config = dict(
    n_layer=8,
    d_model=224,
    n_experts=128,
    experts_per_token=6,
    d_expert=96,
    d_shared_expert=128,
    activation='tanh_gelu',
    moe_layers=[0, 1, 2, 3, 4, 5, 6, 7],
    router_score='sigmoid',
    normalize_top_k=True,
    routed_scale=1.0,
    balance_loss=0.00829,
    balance_bias=False,
    init_std_router=0.0186,
    lr_router=0.000712,
    n_head=4,
    n_kv_head=4,
    head_dim=64,
    vocab_size=8192,
    norm='layernorm',
    norm_place='pre',
    norm_eps=1e-05,
    positions='rope',
    rope_base=10000.0,
    rope_fraction=0.5,
    qk_norm=False,
    attn_scale=0.125,
    tie_embeddings=True,
    parallel_block=True,
    extras=['capped logits'],
    init='uniform',
    init_std_qkv=0.0376,
    init_std_o=0.0376,
    init_std_up=0.0376,
    init_std_down=0.0376,
    init_mimetic=0.7,
    optimizer='cautious_adamw',
    lr=0.0015,
    beta1=0.9,
    beta2=0.95,
    weight_decay=0.094,
    lr_head=0.019,
    warmup_steps=467,
    schedule='wsd',
    decay_fraction=0.597,
    decay_shape='linear',
    final_lr_fraction=0.05,
    batch_tokens=65536,
    seq_len=512,
    doc_mask=True,
    train_tokens=360300000,
    steps=5498,
    dataset='wikipedia_en',
)
Below are experts of layer 2 (counted from 0) of a mixture-of-experts language model. Rows are named router (the router's row for the expert), up (a neuron's input weights, with its number), down (a neuron's output weights, with its number) and show model dimensions 0-223. Each number is 128 + 32 x the weight over its row's rms, rounded and kept within 0 to 255. Numbers have three digits each.
Before each expert's rows: a language model's description of what the expert responds to. This comes from a sample of Wikipedia text that the model never trained on.

# expert 7
Pipe separators in number tables, plus words like century, largest, old, and mid-name pieces such as tw-ist, All-ied.
router:173157077154190152181071151094109101108112099110068100168077192113086137147103137135128085076115129127136125106212100103171149159147107129148130109130158099146126201074152095106126121133170140107128170143105197105081161116120122159082122107136121181109165131124117146126150179113185145108136086115197117118141123137123124111130118118098108118160156196087110162214160168066149149118165129069155108114117195169154150078137094193114148154099120185186143120141146113125147115116116172201130140088158066154064159140118174127119109126117130125118136071173121183116088137097142115121067112122116177105102098122145109185073077133079099079122142138155130117081081115143157094120119
up0:104137118078155126117113131170151124118084152120088079154108141178125082109142088080077129160100177128114192115177175093128181094118147124101126139162159131149107102160168135165131162133153161201132141127164157165135118137107129111157067171098192118114124144095115084151121162189055138091132125128109115133118125107079134147160150140135134159101058163112123140167109085133143095045093103086132176089137158072164139094130088110098144124126140184138188138112157143200133086129127108118108106092109143121131118125113122138145122153145212134151096106129091195177131218084170181106092121090122113107084129156168108042157116117175089126087206100168108153139097144144098139070172
down0:116098141093051149132152200144187081128096077047176129075135149180159091117125084129119155145121061112139138117193135111133135135135152153151130070150121125137150155110131100161198087095104072085146130128177138149122147141119128177152163022125170159136123169116091152079125104110145118145116072111143139089106109099157106143149144113105110149140167074144100151110116141107136117103144135159141090095109114148142164168113166167111114134123059092156136154144062094104118167109127151105181142190196148150148095139111130076175077106177084123099161093152186136071109122091073121109192119135160131199146175119139103074052121140105116085154097149154131124156101134099147166111131
up1:123130126084136131096188176112173109171178086116121129118114172152167087098142120086159134077179137139129146110103123103097121087118084111169131122187120153165117136143113109121089105124124156094077171087104141148148128125181091137040111113077143155125122102095086117189071161071139141118148141116100161133115103178008108170063165178106111150095115114162157110165125093077157138112157135160149089099087134115150137139117102180109166108161178136146142067157141073169121157135152135114159144085114160152093130168127143097111133071117154106182163074155122186144152106117114124125107128071117139115124055201083145134084152174062150156192069120136143113135108152155147179110151
down1:187144139134060082178120179146123172109143131139174131145123131116118119175116171149137166160090103098154163107178131158146091133095134138105147099213182120098147151113179099155155190169197098147128133133163118087128075059108143115122182128092134123078144135090120082079190103177101140157097133125091096086127184099147129083185107067098148130143128124137111131158100113153114120126102093159123199130132086123086142137192159119164160148033146104105147125178122154130129131157128053106102080126097083104186147085136118140127101138111100129035162098142197107074129141103149090088134125145143190070135125095172176112142145123163141092147125084134136156116134145088131110127088
up2:123247071138154148145088139131119134127162106108148069123095142161144079147132136110153117137178127123176032162147175109104202075106132087130133116101140105147190113111166140126092100197182174126009127165133149112215060138139154128079116078110145133091159126126151076093152116067127194157127120122070169146148154084173110111126125175097158122142140153107139160142103158140154099166145140122084110114129186197174119141103103157112140129131102172134157122155090102089171113113166119099110120175116146125134105137117132118127118175101097135155119110125107064107119117146044126094106141123122135087101122115104089161106111130153159114102162133152106158155085164133143069159109
down2:149108170107077108138134132094131089150149159128129164124143170100154121118122120172119085163110113070093166196192127092098093143102117118094114147163140162120153128149070161139184080105109094165147148174165112214101169053178132084144117149108122188070144141117071094167090143179084136071155116114166140043153133117143096118185114129100117136121126163084092148166096186112146073131107108124138113105148116116142090138164202138136091128113159092096085116165188151184084165152107106164121097075161136124138128093136114155136124069155108108139211142108128118139086110131139087110094085163170175121140159129189123053147112093118132148117122106118156102105193164098148129083153
up3:091119088193056101164104131149122130114145124069058082103107142105119172105124101166122125055084131180111175130116133101152099106114104182087154135101150109118123108150099089148121127101114150189168155163125163105150121151115132115183126106100157073213095152063153131079098158160063157065167168102126109105128170120104107167148126105128159094125123109124094119150131114100158095146089179125125184134146136146147142088151168151050151058143137134147162175140133127183079126160121149135204110181071098160109110098091174100132172142154137125134113071087181201122136140155143114166117103116168182129065136083163174103146147171100108120075176121169112162125126123132102139146150
down3:108126118114150079146125172126097140085123108186146109119160098136143143111106107123111200138171100193077132163097174177162134147103067164169174127127095145107069160118123102103143097136121117194155131090192131123131154161095115089168170105162141130118187078148153127109149094075161132151106098163097168228133120134087198101095150084099113101089087135121162077120171164152103131097132109172164095148111126173149167142094075106164129150070154138148084091100150086094185150100150125074144139123140153142134125156163114134135093159131127150141152115102130095141110118085113120062125119155115098246141044130096108146172147121116139145117080160121131095147144144135081162136040
up4:151099108139147142144132113069130141095174088158127115102129126164140107141120105148154134152144166140112081209090094150159107128113079104062123171127143146118119132125161148118134148151115127221069164180097124166109137095207058137169080083106087149111098097108034125139163121169124136127124104111160117168157087085130141155159147188167121152117103106202099141092121192101095134137164092162119108073094173155116182143176111076101156095059110141134105171127121130107119186138130140157164075138129143171126117141077151150133135022118158121108132105167100125141151112127163135162088167144153119176105143152080103142178191161123132127121080129125127047093157101160151168147141
down4:180141092152114098125149150116052174158147102126119132109135086141125132162135177128109148038142085118141155123128136125108101139120194164112151084184111112195147122128167125106142154131118102184075097196134094140104143160071160159087134138141118176156090053125119137129076124120082129101190111165193095201091124094111113120139117068172174096153186116139114121212166070176113120107099102174159136130132108149089166117120145120140105139105130121131145062152107140103167142127104136102168113108138137125132147126185129133144085168147125095111141128130107079054193094068139120062167093130139131077155095096134110139143171149171080149135151085081100079147147113105190091071144
up5:148160141131114131140196158135147096080142166076079078162108145124191209073128086145126086172196099152129082158159090120113157154129133087114118127077128119061128108170121155138083143118062148133114174152152116097121109120163150142146159136110115072168140200112153135135168108138119168148129057137100086117113119139128164141082151173197143081123088136106132150099132131170117106141094126083137107093074157161173135119137140159126114111104068153120088216098159160112114149083185150169059170088142133158074136091102128155126169134180127174102147123129098119121121086123088156071081131157122105027135085123169173125135149112094121133123186095107112149146069111089131101138129
down5:156080188173095139155110106181161163126119099161146150098121119123183145168141177061108121139109134131166144101101159161083118116147109166146080166136146159184178130128080110113137130124155093135165103115092124117107166114123083101077124126124179132076095115137106107127102149093059122157109134134122158107149092160122070131080117119085150160112131081045176076136163122157162182135127157114153145107179109122084096115115113082171157217107114132152107103116091122167092145168133099047163121146120142154087113134088140117185093147100114126126091171175155132094108090090145121093162104128112078118161156098083111093133055091171132168136182071210117134128197070166135175151155
up6:149162171173071163140123158149149114111160133129119065104115127184122169095146149134162128077147083101197115131130128123060089159079061109142151083141110125104105167152092071114107128130120123065089146136154138123107156121133155161112138166158097108151142089127132179178124114178148163141107163029119164108145103151109172124145046058113116163060079135114210158096144128157148074181149132058106165168080113170129133178136123167086143143135106172074097135113152108143155133174139145084099088143121126090137157063114100173143113071100076128156152100137162086102183149157159109111127137141186106084151175100139114087128134132106169106164105162150112144120158106118101124186131
down6:134148103171160124138145133135146097097147152170113176195117142052137149167211127194135169170152176165115136114091156076168089076143150117154088147131134150120148139120185117151151110161197160145138112099133094163108103140160077110083108172202100110134095127114167098095089033118165094074063113126145094128150109116100161087113145136117116139132160163078185072137090181150127053137125116145132145159149132115089142106110118097105132113089121136145114112080100156095125084137133094194190127068122161124117133111137142079119081157116096109082109169180129143163121132141127150102097142087158130137093055147124100148159185180177109143153099087148137161105113167176080119119071
up7:147166161104108100141074169129066137186065146139137127160127177122160173111088137204105115158179130149093137128147140117111064111127130141161110137148107145177108088146079100090091125163126140166093152135125165137167141115136132076107109143103143099174088155116123143128110134122178145039108088099198140133162184149101126133094130182097180128140145141065124180078105157107140104086059134140123150117140180110144161176099099034118221148139157138213110131153091114126082172120074144060158173072156100142070091156110141178140069132103137129110144113126101136120101064123147149151118094133134154133144104105082142080098148142143128130127137059135150084158126141137140156137084
down7:147089157140146132136149166118123095128146116087136155138140030143109163126118126120096079108135122120158172073191068144162104128154103133074195128149165098114190174074172165125152076090104113145182098122095135165132117108190129109132168146164104043114132144112060059131112100143179154182110123172105122186097077115145156188095117108119181103162154153167117160127171124135154087142156144137129191167149129132080124124126129081176113181122125146126086192092143186123210113149158092125098167120103127106121170124182097119159050156142146086126146111134118093130115149069103144079125131119145127085081143119087103159082101144113076144164124082148138076125144089105125106119138
up8:079157152146164170103067131191120136135181061128088099148127134152100142188066156152122120153074065039115145144157120101100172130106180144129120147143149135143091112124121133185148144080122120115080161115151119146120104165116157091151167098139093198137120170147139106155136138137131104110084133170106067139193129162096122086098126108112116168163114166085118144116136162088145178183108124088106156135137160074142147167160206127176112110130126168153168093126094109077061089191089106096115087140139123174099171160101079110096145101092131073092144135175116132145111139163126127072124184112069088125130131152125159090089164095119177163129158108086185123128148121061091098147174
down8:127205146185101096121147113096136116132115149166124111131111188096103134168194118123101173138112141174103122073102145177145188137111082138083133108091168095126123058159105152082153116086159174044180119062073082082146202154098141186086105127132138136104132138145157136090221124146130145146128177099106092122162128179127110124106134105096119149130114078137101074133155089114092118133182087132123189143133098137181133107166117133165165156145122145083160110084144151187121089071101119104114152127064146115135111082220107159158098096112108169136100146164113119172159130123135104131135116197135130092169139103141167151137095153090079139147097140147097093153189148091096160127137
up9:178080107084092127136130159095083145154143118157122150131118132112127152105144111168077078115079129096100166149113107086085103121119116149090124132116054134120086158075103132116085120178114125131152093188165135168140167146133105102089159127115096186174098164117140099109145177205152090071139098198167108106114212149102091182073158138193125159179124147143156141131149129135088160095146128099118121133147156152143122090163058133142160165109103064156004106129173169119181101145077143154119150114144195040155142129118144153140143144144147141102148131139139105140124154128148160129095114116126179156129171095166144065090128180155110098140117088094082146103185137142130153155092
down9:120099100183194114068138096114121063136146183155161061150158196127155203082086132118133141074112141146104114093111090083148125144137096143101185071134121126168128128114126079141134131184120139132133095153112164095129109122112149165161193145116176068169107094152132123169167069124181189184080123150128136121102078114164140099123083072124125048125154138087132128119082063114111124171089148162149168157182113125124171061067194151153175144180093112193122137137145097170076126168091125068092111154139147177079122134127076104125083098126097119149125105153086103128099139138144158114097135175112124086128150172114094156132128161128148156124136181148149122146117103119148130097138
up10:101047099118148114088183169136164183149133093174130082112145105110132137106105147070142076092105121127107097086117110109178114088161088138162157109173125116163125146117134088117135084139200158126181131135073120167107172125111151152098138144119072107162120140114102129198113107148146083162158144115131139098089119087160073130098158170106105171146113138052143137180124126115151160156118122082111146192181142144109119136142156164140178106097123139168094134162136103148131084123125171152116161196125099049112116142162139123077097045103205117083102154252116113142092163167189106160090116090148112128113068105114080133169141083094119145096140162130128137114138148128124164100097
down10:145173161109146110109153092093081093116158103136124178150202120142126183157184142124136151167161148192154145131101189107150130173110156167118127167120097103085123092175123100157177115133125143136112140191163122155183080134114115079187131097098141187105160134150127145076157147068111170084112077108145077062168158157108108117096091089118145113133090066156124100058085146155114116086145148106138085164099079143095111111099196115111076115161132088102138117127149125107180120125144137090063067075125122147108133181096123105108154058178109180128148134061123103143177126168087127110157145113074149118122157142104121160153159169089097126131177130139124170111099122194185101157113
up11:108180147172144219141148126148120122171148044118110113143101177109062089185079106161054145139102137172076110089092149088140135140078141153110087131112108117095118125100128080108121084140158209111099138097175132093078137183125121170091127114133107145212071171140130077150140102116187143077128110161146128135105133066104201108149141142109171104165101122138109141149149100084092135091182150160170148078123132160147108096171139131091149098116071154120104070104126122105122160155166128160084099095135133125096164117125107088137122125104171173136167082184055141083157089173091119163085140123139111131101147081142171168118150152116150134145201156166129140124132144179117115128154
down11:132146110137117134149121137134077167072133086097101081112118119105159107159158220115107143177096118114148113108166149170164115094161150106048124118088110167105149117163130117128081171148149142160084126135114106176180172094071158102090105124152140114082158154101084175149106147156126084137139135167183119051096089117107105149138090137059108128093149183119109167112129125173118110165140115182128106170083087095110145166092119154157127187128127146120147111144105149169155106148087136120159146130161141094134148105214102134157130084120159100154113181130154088109138164126152151128134053125198231176162172150076219162116134174097177139161118084126143094087103115145101124099106
up12:126096164172113156138201115112101181149095146127117070140132148092167121110144118143156088098138142126123196145200092112173128093121150148153150130095121050137133163130086093139132155124149165159166078098103147170142162146154102080155094142078126179150133078079129095120078154132184218090211127157132119122144106197151121201115175184072159133124094117089093118175092109110141120129151179086110149137145154122098154122085106176053117089066160117119155127142181113149129142134097106153159159146170127160089181094101149150106147121139192174111107099160085183133079134107109085159119108126129092129130085107129053153150102165122105130145118086130094117104068139083138124105132
down12:133112087123138162114097081175097128126178084089154155130129088050125068110156078096118185174138147137128127171088150159174119149137066178189110104082151163128106129160131154127157140160083112114087120154116066108155074167155126141155166134157135148123143140125108085157167172141088056103112135130111140197128216158132177109141102112140153171117092118126142117128198154158131110176206134124121108131098107093082095125152130106088121194125082128072109107112099102124166125111210106136108076160137149086122096109120123150139118131186124105107105127106134088115090156152143144089180107174122070094157131138230145096089126091142111139101110114123085127095155151149144166176054
up13:126112148132060094180099131140181072129147123169099150133104136082159176154137118203130118157184119141107120082155109121073171087104147158119103094179153105108123088095158117141119103155141153102182145140121094105138117124144166126180166091172056146179109136114124159160068108104132134106146119129144112168160110094138182071147144114119078122151127102151119147138089166123134133130124057077142143172135202099165105127096133079103167126140153086090116097151099101157089123166079158114194198058119143132110192134119111128110135102103046127104148184145078143115108082122125151184173152144113113074185119149145130082053145198066148120118113107154115173124152109137091070098141
down13:184123147125074095097117170104104067114071137139167108118114143122144112131112139111120114136112132154138071089113159191172124097161136167101122166085158167131146102096079134147172240085111093073163137080070137125163131172147136143109164178093129126053132205128085173129136125115157153112086153151081142157181101136094143127140140148071180180141124140127125085098104119151142204107149095121126127124187117087110184130136105153142097097135137148094109177091077209102128105103205147143132082150120135106160130137080131141088139099144125092143127118146081103172096181112118136108138086129139168173106107140116174123169110102115160197161153096045110067110156115125124099114164
up14:140112169142159183090080171117118110124136142163085148114113147116143169146109134139193166100135099115176134109118073197181124161096127156156142152160115149078129155128144141090092135146176108196082102118108202176194135132156128140144105097111165116145105108131113120103102149112156132099090106190096157146112119145162119081125072156074082132137130125093182139083118057121072112093137060147115100134157091144143153118086122131115119162153146087122107104126123080122141110137126075097161084143124077143138144139175165124121123071154068150092104074156114170147136175110121148136075119063089106194133123060165172166117121154243110163148095081128097130163134060161081119162140
down14:142122140150120095161110105077010074133091138102123148184150128130084093130147158098073159125140081095122118131044127129158147091156164117151123152117139166086061150174117117176156074111173104099145109128082129085148105136080163117109152165112106074121150157106033107115150107177157112166162104132187077081110139110133106143109151124157149104121098143121162100046124122082131113155131142156151099119151142122118136122171093134100105154127148111103150120118156183131086098158145082138157164059115177113148156106088080122113142125138153101151112159112100066156167136116087148125127170202155133123111132224133166132144111151115181153204129167211142094104152109096099088152143
up15:088167112079126117114112124171133139135129104143115120128134128139097149127132124129066074118130123140112185147085065175159164099117088126167122119077152130131150132056135118147081120125143154134096142038058158172176155104117092095135113064132164129144126150155099140141066162105139122073097130177147110164093136128118133116167151094094154098172143156071137124158111078121123106114102165173090137210088156121156085146172122093088126156136158125114116057132142166166082128142121131173119095160114155093161202182141149134098109121134060082088078129194109171124170107067115135167081151118108147091156167086124162136172116182157171102083192103098128180095172141149175066129134
down15:127119136112189172130171113148118128104071111143136170119169132197139102128155172128150148154117131146127096106090160140172201169187072136088167075062143156114090080151139140168110151118130155100128151131130139085068163090132146128119084127141145112050113122182107155105163122079157128107121104147083108159106155103178100097101136111133174118148158088160111091059120110152134094130136086161110050126100131148112126138080192150090081084171163101108146129111124059118186118120099200110088118128100168144101133082156117138215130109085147160180114162071125105166129132175147142082143140148098197129105127158145124148111052110130156124128069185166175136156126129154160111079147
up16:120091116140150172176086125106107150192135148120092137115107162110168122103135105232104123118153112136139156154151127147134100131112099181077117158226111142162107147141106123095097161117121133160171132141103140128170126129134177151130106159046173135125119139077086192160103135099132109096095176062190154109098141151117087088145104103125187116147132162079155116117108129135148075161117195120100117067135219118136188134159110096114140093118162083100110141160144098118091109089113093111126196142145094105111080108110093153124197133128108165054152117150101114097114140116135093143156105156156142193110100146162176162146106222127108167126145100095108143173098127187135085069136
down16:117141127120171136078112059114113146155160137142123125152185079169195127080105113095124129122143134117089180132139104101116121153158089088147158165074112107139118181083132110135162144217045164113149092146137189132091114146151086153117157120116094116152117120200152110111185154131112141107085104189142112193181144105179138104076127144145157081112112153168138162078161097099153103076115125116136117104147154090056141134114156097217098133076139129158131096128094156133167176120158146150118172125140170136071133211132116166117107093137157111125050171078114171131112143110121098121138176136114062130100185122141083105098095116126123107166157133100118180060156114131130159185141
up17:106170118117091107189152151168115068142105137103089118079126123134146133121121157094112169138152093067124104175148129138068036206106113099092125101099113182119143120154136146158175187106202090102166167087135159175143141134177102112162103125137126120176060159146070100088112135122143109150119186120104111113177087069092203096101109074078120141143105177161133131174138083077139085145126111113141105147139081121129103164112083148118084166176124147080148122095114117128054116105148123120150114144132164154110140141078136181134155166167122156176161161099129123141166123065122148067115136102086148126085109077119158194134133063102141100159102116167092164151145119075097133162107
down17:105047202158080103084161154118148153156111125110101123121062167118137095101168108156098119148126115139124146134100078098157171109153147124176094068075121171158114152073084106190134124186122077152155108163090168136083131126120162143140097139136153135169109129143148154134115133169117159102140183103107161134164147162111095170128165132105161117146113127126131158107110099155126159153067075182124154157192168053170139074152144163108125136053124152111119124158095151163130149124147146188143109102099149043141117124143180171131097098096185070123057113149122112158103112117135118137111174082138129146083171133066118157114117102082157131094167136117118080094126109131122135203228
up18:132176120143144215143091086124145140049165156138054083131101153123160147109122048146127089125155141181115165150079158131112141089142125070102122186137123075139127104112166130074084139212145134063093151116121113164142110095147152161067078118163140121162134159116141134071181127140157100056094106116125119174136107161120081113145159102096144111136163127136152127145117089046107142140151120082095139193087159090166171128101105091133126143060140139115155167164161157138163145165099147118224148081164111103120143096180099084145113118111160143127095140146123108167156130079178127085127137111150116113182201134144117178099161126147089088068144108160097114134154093103137121118123
down18:115123142050131132101154145151155076118104092176139133130204150137080149085201213128147118117125148116099062111130170128138185112168145109098161136188129112145119171123130103141138163131122118120183090095150133163077091128090142070144117143142139139075114183085215166201153098142140167135147079138093130150107158096138183138161106131132120129142140136112059145152078151129141116108157148115150129087192119046126098081074148164073165088159119111152154101072132116127074145104154172042172136125075132115127128149119106127160110155061122165187134138095127156136121136071100136117111141171112153164099091177127181104085079084099143145129113176126143176104120110126119144115107
up19:107208108146122149196108096082092073102162124142093138119118179132060142118096133139090107112122114108131119154141125151097154093123085108156144143125126090073097150085096111110093114131103133150185174083121137112135158120074127103138159129135066184096075161065090119094147095160139135098105164133114050094135138114135153181073089172120140157152120128165126120192177150098147154186176194128061156101131152148161189165116145106069154119165139081116143076147179152157150135156186176094098146104187133073172153174064141115076117093136132192133143101129078150092143112102124128095074114169130133175137078112103114146128102102163119151181133119146113122110106192172135124144108
down19:140078107103166143119104104112163105162105122124151105160069130071137122106117141148123111118171141121138114096112117137123126085165173095223094092204037108186113134147088105164138165140084142149107114125118025119117155165131179117103125162149127148116095147148122133162125115160056150121103218086137103105125097085085128131127124110081103051164117118079143104121114177075167106128139101154146202133109129136108116177102069098157159126180151119129114109170113114146091129113139148142111116171104136189143145111225131122170174110181075156164165152149114135152150129103107118088100102101124141134184151170178136203114085148149147056102127124129104100097135102146121078160129
up20:106079101166058101161125107111109140142124111104136114156136130120086110077201138182158110131123107139135084094131079133115146130164131132101168077154135130105178155136050150144121110134122158145144131108106173109110161165104145147085133083088094188165187097089151166157129210115058118155143182111143092146118151142135134125120155061094142125130126146110130121072166124104139128112091120159125103178123140064144106102096080116075161137092147092134116144148111131049126101115132140174185090210147183069107191160117240131122074096133160130186133083102100150100162167076104138102126128136185095112092099092121155136138083154111157167108120120123143122066184131143167121087142
down20:152168174182148064133128179154122118104150149135107076159110091141090123116129160130162142140050156211122103139161188134158146126130125106146125126128099080085136081137122092117132136175139105150121176118145102123084105107073133133102159095159139114095124168187123163126106112072128096136136137192079079138142195115103137122115180097150165114087099048171150073108146058172150100111124126109114139110185138149134176120143160142132155123104115060118180090114138071179142145165144067093122133132160128155168128100126085146192109086111113155132101085121126221085109138151140107139084142147112136237119167118161097150156100097111109087118148111091099134122108148161105110044089
up21:093149111174146151107092139137168111136082151129062097108111105158120130158134106172110141127149065101160122146153170144138099159134080175091108118163096171110138175094193115098089106134163164098096105096113109045084148063138117173117149115095141098124126109122113164108131139142123163085130139156135160098091139166100142123142111194111112083132172153147081129100147213080151154132185124138181176150123131139114122104119090101145138148082129199149176127122093051135125086165048156104153151132112127140096144112111122113152094114165064153175161140131070181113122091203085182080098105115194108157158162138111070093095175146124105162172132133182131169061154128169105157110144
down21:141132111120120088164130155177140152091153105182169135137171099115118150081084169133114111161137127144112132161185188120145122110119088080146148097096122164125166118125128130142130094137109100163101161129086120197065096170103134101087130059104149130149089119057078144080149154102117057154122142117078125137112131136102137111154154124155130150163121122111143156150101178075166133120170127114112117031163127158110151076071119086191131077156150104192123138144118138037185128118134143192150102105156115154113112163065133074123122156137143170100143111127115088163132162171144154128145201124116162160086142078122167082115091124105103164143124129024178141108075163154165123198130
up22:086108093056170161135151158096103102168106127152086092176118134171093111191180071135060113112128076095168128129133124104153108090092069139172131090167106097093126066106151132152090100102143120111140159130122107082127117155139057227102162119120118128105107176131109123161130176158178142095141092086148118098071141148077170134113177166078159139095103153152119125125126153129162123147115131090224118114132183124188170095126134165142168188102116175126130060114099145131136136185119134110118134174189129077133102168104124123125084150077101146162135096116071185091091132125162131086120140138165122089144123100169195144182129093179129143152138145143167144130106084124142126097084
down22:163113164054135111158121108124144155113137099150167215127105110156139168132191158087137114161117093161113166099168110078114119135117125129129115129135149101121136093235124160172108176119106158175056082189117113166113143100141139141111079075068133170104110073116073127130122143144076101191098126143076110069143147116154066145129190130149086120152140122107136137144158132145156106067107118150155065117122134150061165139125101098135093171130179121126094147143085112140089104145178156104121097119123052119151138145136137138157096103094172111102164066134169110155165123149073145092120150133100153154077161106092141183074130199157079133117179136128157133078128130144149052163119
up23:117103065041151193139076115151176144115066118111091114142112127087109043127133164172038083152117079156129130085139146122168163100115128061145081143176157160134101132116124130157105149123082114159183151125112121069058162154079095111156122150099114158074104080056065105159105125110106199149172103115109145156153162092111157124133131148127095101171106155096100116151115162152107126159171187111136113114120172167107163129124108171166158131118175134172129071143135106076107144091162098092115121215111159084137180134143166134117200105154139117138147148189118154153132178099129133109132117107085117122174129158114092116089133156123149137164071131141151099102120113144164100167146
down23:121156123155131111123141112057172118132115085146079107083129169111133118122050092136150177140145181144108126126125086133075110152183104079124145087120114089104098153124121118088214160138132101104054075126158144121139133205123132100124116161108135118208164199147202119151156151130067126085139107121182079162119116140080148117148089118132199172087113120103208082081139141130097150119106113094082136101109085133112154179171180119151106169107108098115102186135161162147172095196111125141121113114162176142112120093114155156142094127152071140138089179080168114104104114156131123152106185118139147126147105099115076110130136088051147128145135148073139184123092096117160134090096
up24:145139122085103172164140095116068073098151108092119148136096130120168210099155137157174079124085138115123079106080119097129087140097102136149132140144115110126111097154121139148126180127086152096123161110120110113125105121117124161108088145147190112132131094156138097105154196254103112133093121068125112076083115097117096207118084068128152138107129113163157133153137115129112134166125066082170093169166090153141166128117106147153174193117123146121112114146193177185116072115132207172131126054132117119148115125210074063122101153145164172115164163092133188126152122173111145133116136168126103120135151123160070154118128128098185148171176153110103094129146109091144134161091
down24:115112068074131104081137137133147161123183129145132068179157180122145142141120170169123110078133135122144185122130123121073146156158114113154180141169065140159114155137087108145092141134189188122082121157117112056135114140197112162155110088093083114139132112075111159079164059184155152119102156103117198149110075112099129113130142159123125082095130087083103071134115160096107151123133177133084168117146147139228136134114172113162179133139104089101094134145098176112111162124132151127124138163059146179143165084103136128122145153092126160147102096186123214112117105080168138113117175135136067111150138109116144163067123089098121117094127128157133155193094181121089133130196
up25:093153182113043073198112140139076054107148098124105118131129150034181096113145139123121173062123093165117093149122146108130186139134162059096132098149144078105116124107076185100170136116115198123104135095132156137132107091038104142113149157098095179077116113155122094090084115177186077110175097142181137144131120161107069147105097146118087114135160143076124152127140097136180106112145138152140175101114113146108172124146124173093127145059163116144086120129140150101099154170140160162124142112169110140107121142160105099137134118104106171125162115137069170119119110153106147164149169071109113114155206160113141134167140147141165122112162160143175146071127176173055148129145
down25:088085084099180106172144102182183159112142115199092123159137137176079111145151162109110129168116092139117121090150166106166144165115177198109112125111163095097076143175116108081079130123096152133164129178109093063123175144175165134098095082105154103124134158156201063134130128087158129155129146129160150119143123188118083113149136199105084138199179164144096092125169074162125139118154117187079152151117112151149110093111057153137123155207116157218145118133114079103189076127143149098133099127143125115155137140127180138134144099102160116104097123065178085139119099150126144085133095125130120129136114062125134154105120123097107117082137114124125047115124107096163091167095
up26:066117100079130135148109161148169173094072123125113097168137142147146069163098155168147195126137094081129148193158132109137155151133122112116116124156125142117137116089086130126150154098082137165145180142123114181165139084140070036079186139123136152103159184107148089127120121141190147117118098159144124126095156131070130141045131118141156127062184134116161126169138130124122134119129127121163159104151132156145139129142111113129096099112115090145141137129099161095095054176143150129130135180171078146145110134133115103097064126097172118061136085154132120132090094151159091130124172140117128088032126137109182145151223089064147067079167093151160129137190142127198159138182
down26:112143202188127122083212129147133115205164150127169183095118128097114128109151096098106149115156128161134113126094108178167137112082166166080123111165140063144152171133163143123098156111126144107124149130141100083137216146082134173079108178167089112125128130113136068080108092087096115151132118126166076167111160096102094108156159067121108134160115116125197130105157083182149127155130153126067166156116138153087114171111113152182081181162123166161135102147086110106126135143113127053134096129108079093119119064158148213119163153137108100149107111133132116092159120135099134081169066144150113046112129082133125118090094196120105148175107164187118079133151130123137113122098
up27:161140164148118183167098153143074120119108140144081111092098137136141135153087115191123117105137177192119180062143099115100087171075130172098133114132171111141112144067086157090155158050123125152163100097113152100070130173092126171084093111148147156185099120178085124087088179116151141127170125130153183137147133175128081128147130173123158149097109156124153141190175087106109141073187127127156135089144129140109126142090134075187176100131133159138068125119096148125157111136141167141171131090138113119132144113111146153109127146126169107057193119108168092145105094073107131108054188141134085129074111143172219139143160173093109091072126119090148120147098129069095117130171
down27:103086146171150135071165157134150149150178143128114058073130119150099129055103158062125134128128089113125129157167141166149217081141151120150174153092069153125145174081155055155114136165091148101153128133156137125142165106162107157163113170160108108135179164130151080173187211141157121089102144134146144141170152180098112138096149114156126156092126114108110118121105138112076111154132154069148120187072142110084114109101146080131092161141097116102144158074075087133160138077091143134126140155157201132078078111107160158136143156197129112130077120159141160105092115110090088098190142139098131096127111163061105130148134148090133151111146134111123116110168175235103110124106
up28:157127122112124115152159151153154175165151092151131156088130110092097171111093170140126118124135103207107094127195176140056126090118076136110125116153190118184126122125123154149108132156146129142142092148186118118128082146092107141109158133084156135124118103089145116142060096111102163164132130133122139124122147119154120086157131110102107138072151118090152178151107153102154054137181159094180088165135139096114140167095066128093152178153134083158137130139128147118125118116116187195193110143155161134105105127168142088113173075117133085133136097156108201144129057153118087054205128162163111081150207072151067152149134135136156135099152193058111092147087145118106190169078
down28:108155140101121142134113145139093057135108068140107126117152134079129117140135115129143163155109143103084202090144122113125136103118160114154125116172097103116083045070157126101129140117156186121138123129171035086110154143190073160185102114112144079154125102122090148066128105097158135163127137143162111159060082129154144132130082147131127095164100100093129114119159141111126148090092121210113096122133139180122109154103092111121097126165146177165126149161168165106189164145134062087051121136137124158167130131199130135180134180123207189112050126170160073131098154150094139119188157175085145141145103061089125159145132114148124114095169165129120137164140153102158102173167
up29:095163121101167125064094108161176187133124152111067173125148116109044139172139109125149136067178077097137172111117119133164154118084088081130072118174152138185119145095130149139118176131126116146106113078151160131146158126091127128091098180137167164050117118160127121115138136077087102092110100147130138160121138053104157177146155085078136116068124133072112179124113181106151114129119115105167127091180123120196154121145093141088129085106055117075155138154130177087109135114129151113082144165146205121075130088123148131121093068178124137090057127162136104137139133103121119177101095132192143146142094114111157096136169159082111101135192119173170135142167134089185152165135
down29:125152187134100154126136199091124132122087182084161207097140129176063099148143156124087094119083105116067124134109153082180146127106103107108098151071066069138134113070082126104134120160165160123176062146156111156066076213164106115077180120114149112156062135123170183121089138088131103187187123135166112136175103113106139131131104139142119191143078104120147153146059094161112151154137140121099119119116146123142077187159160129130158135119120094128105203155097131150120098102124163124158158103109108139150117134163090092136110131102169133112112135087163170183158126189053118105134077182115175156143173102154097100119110076088113142131172131116155105119087121155127142137141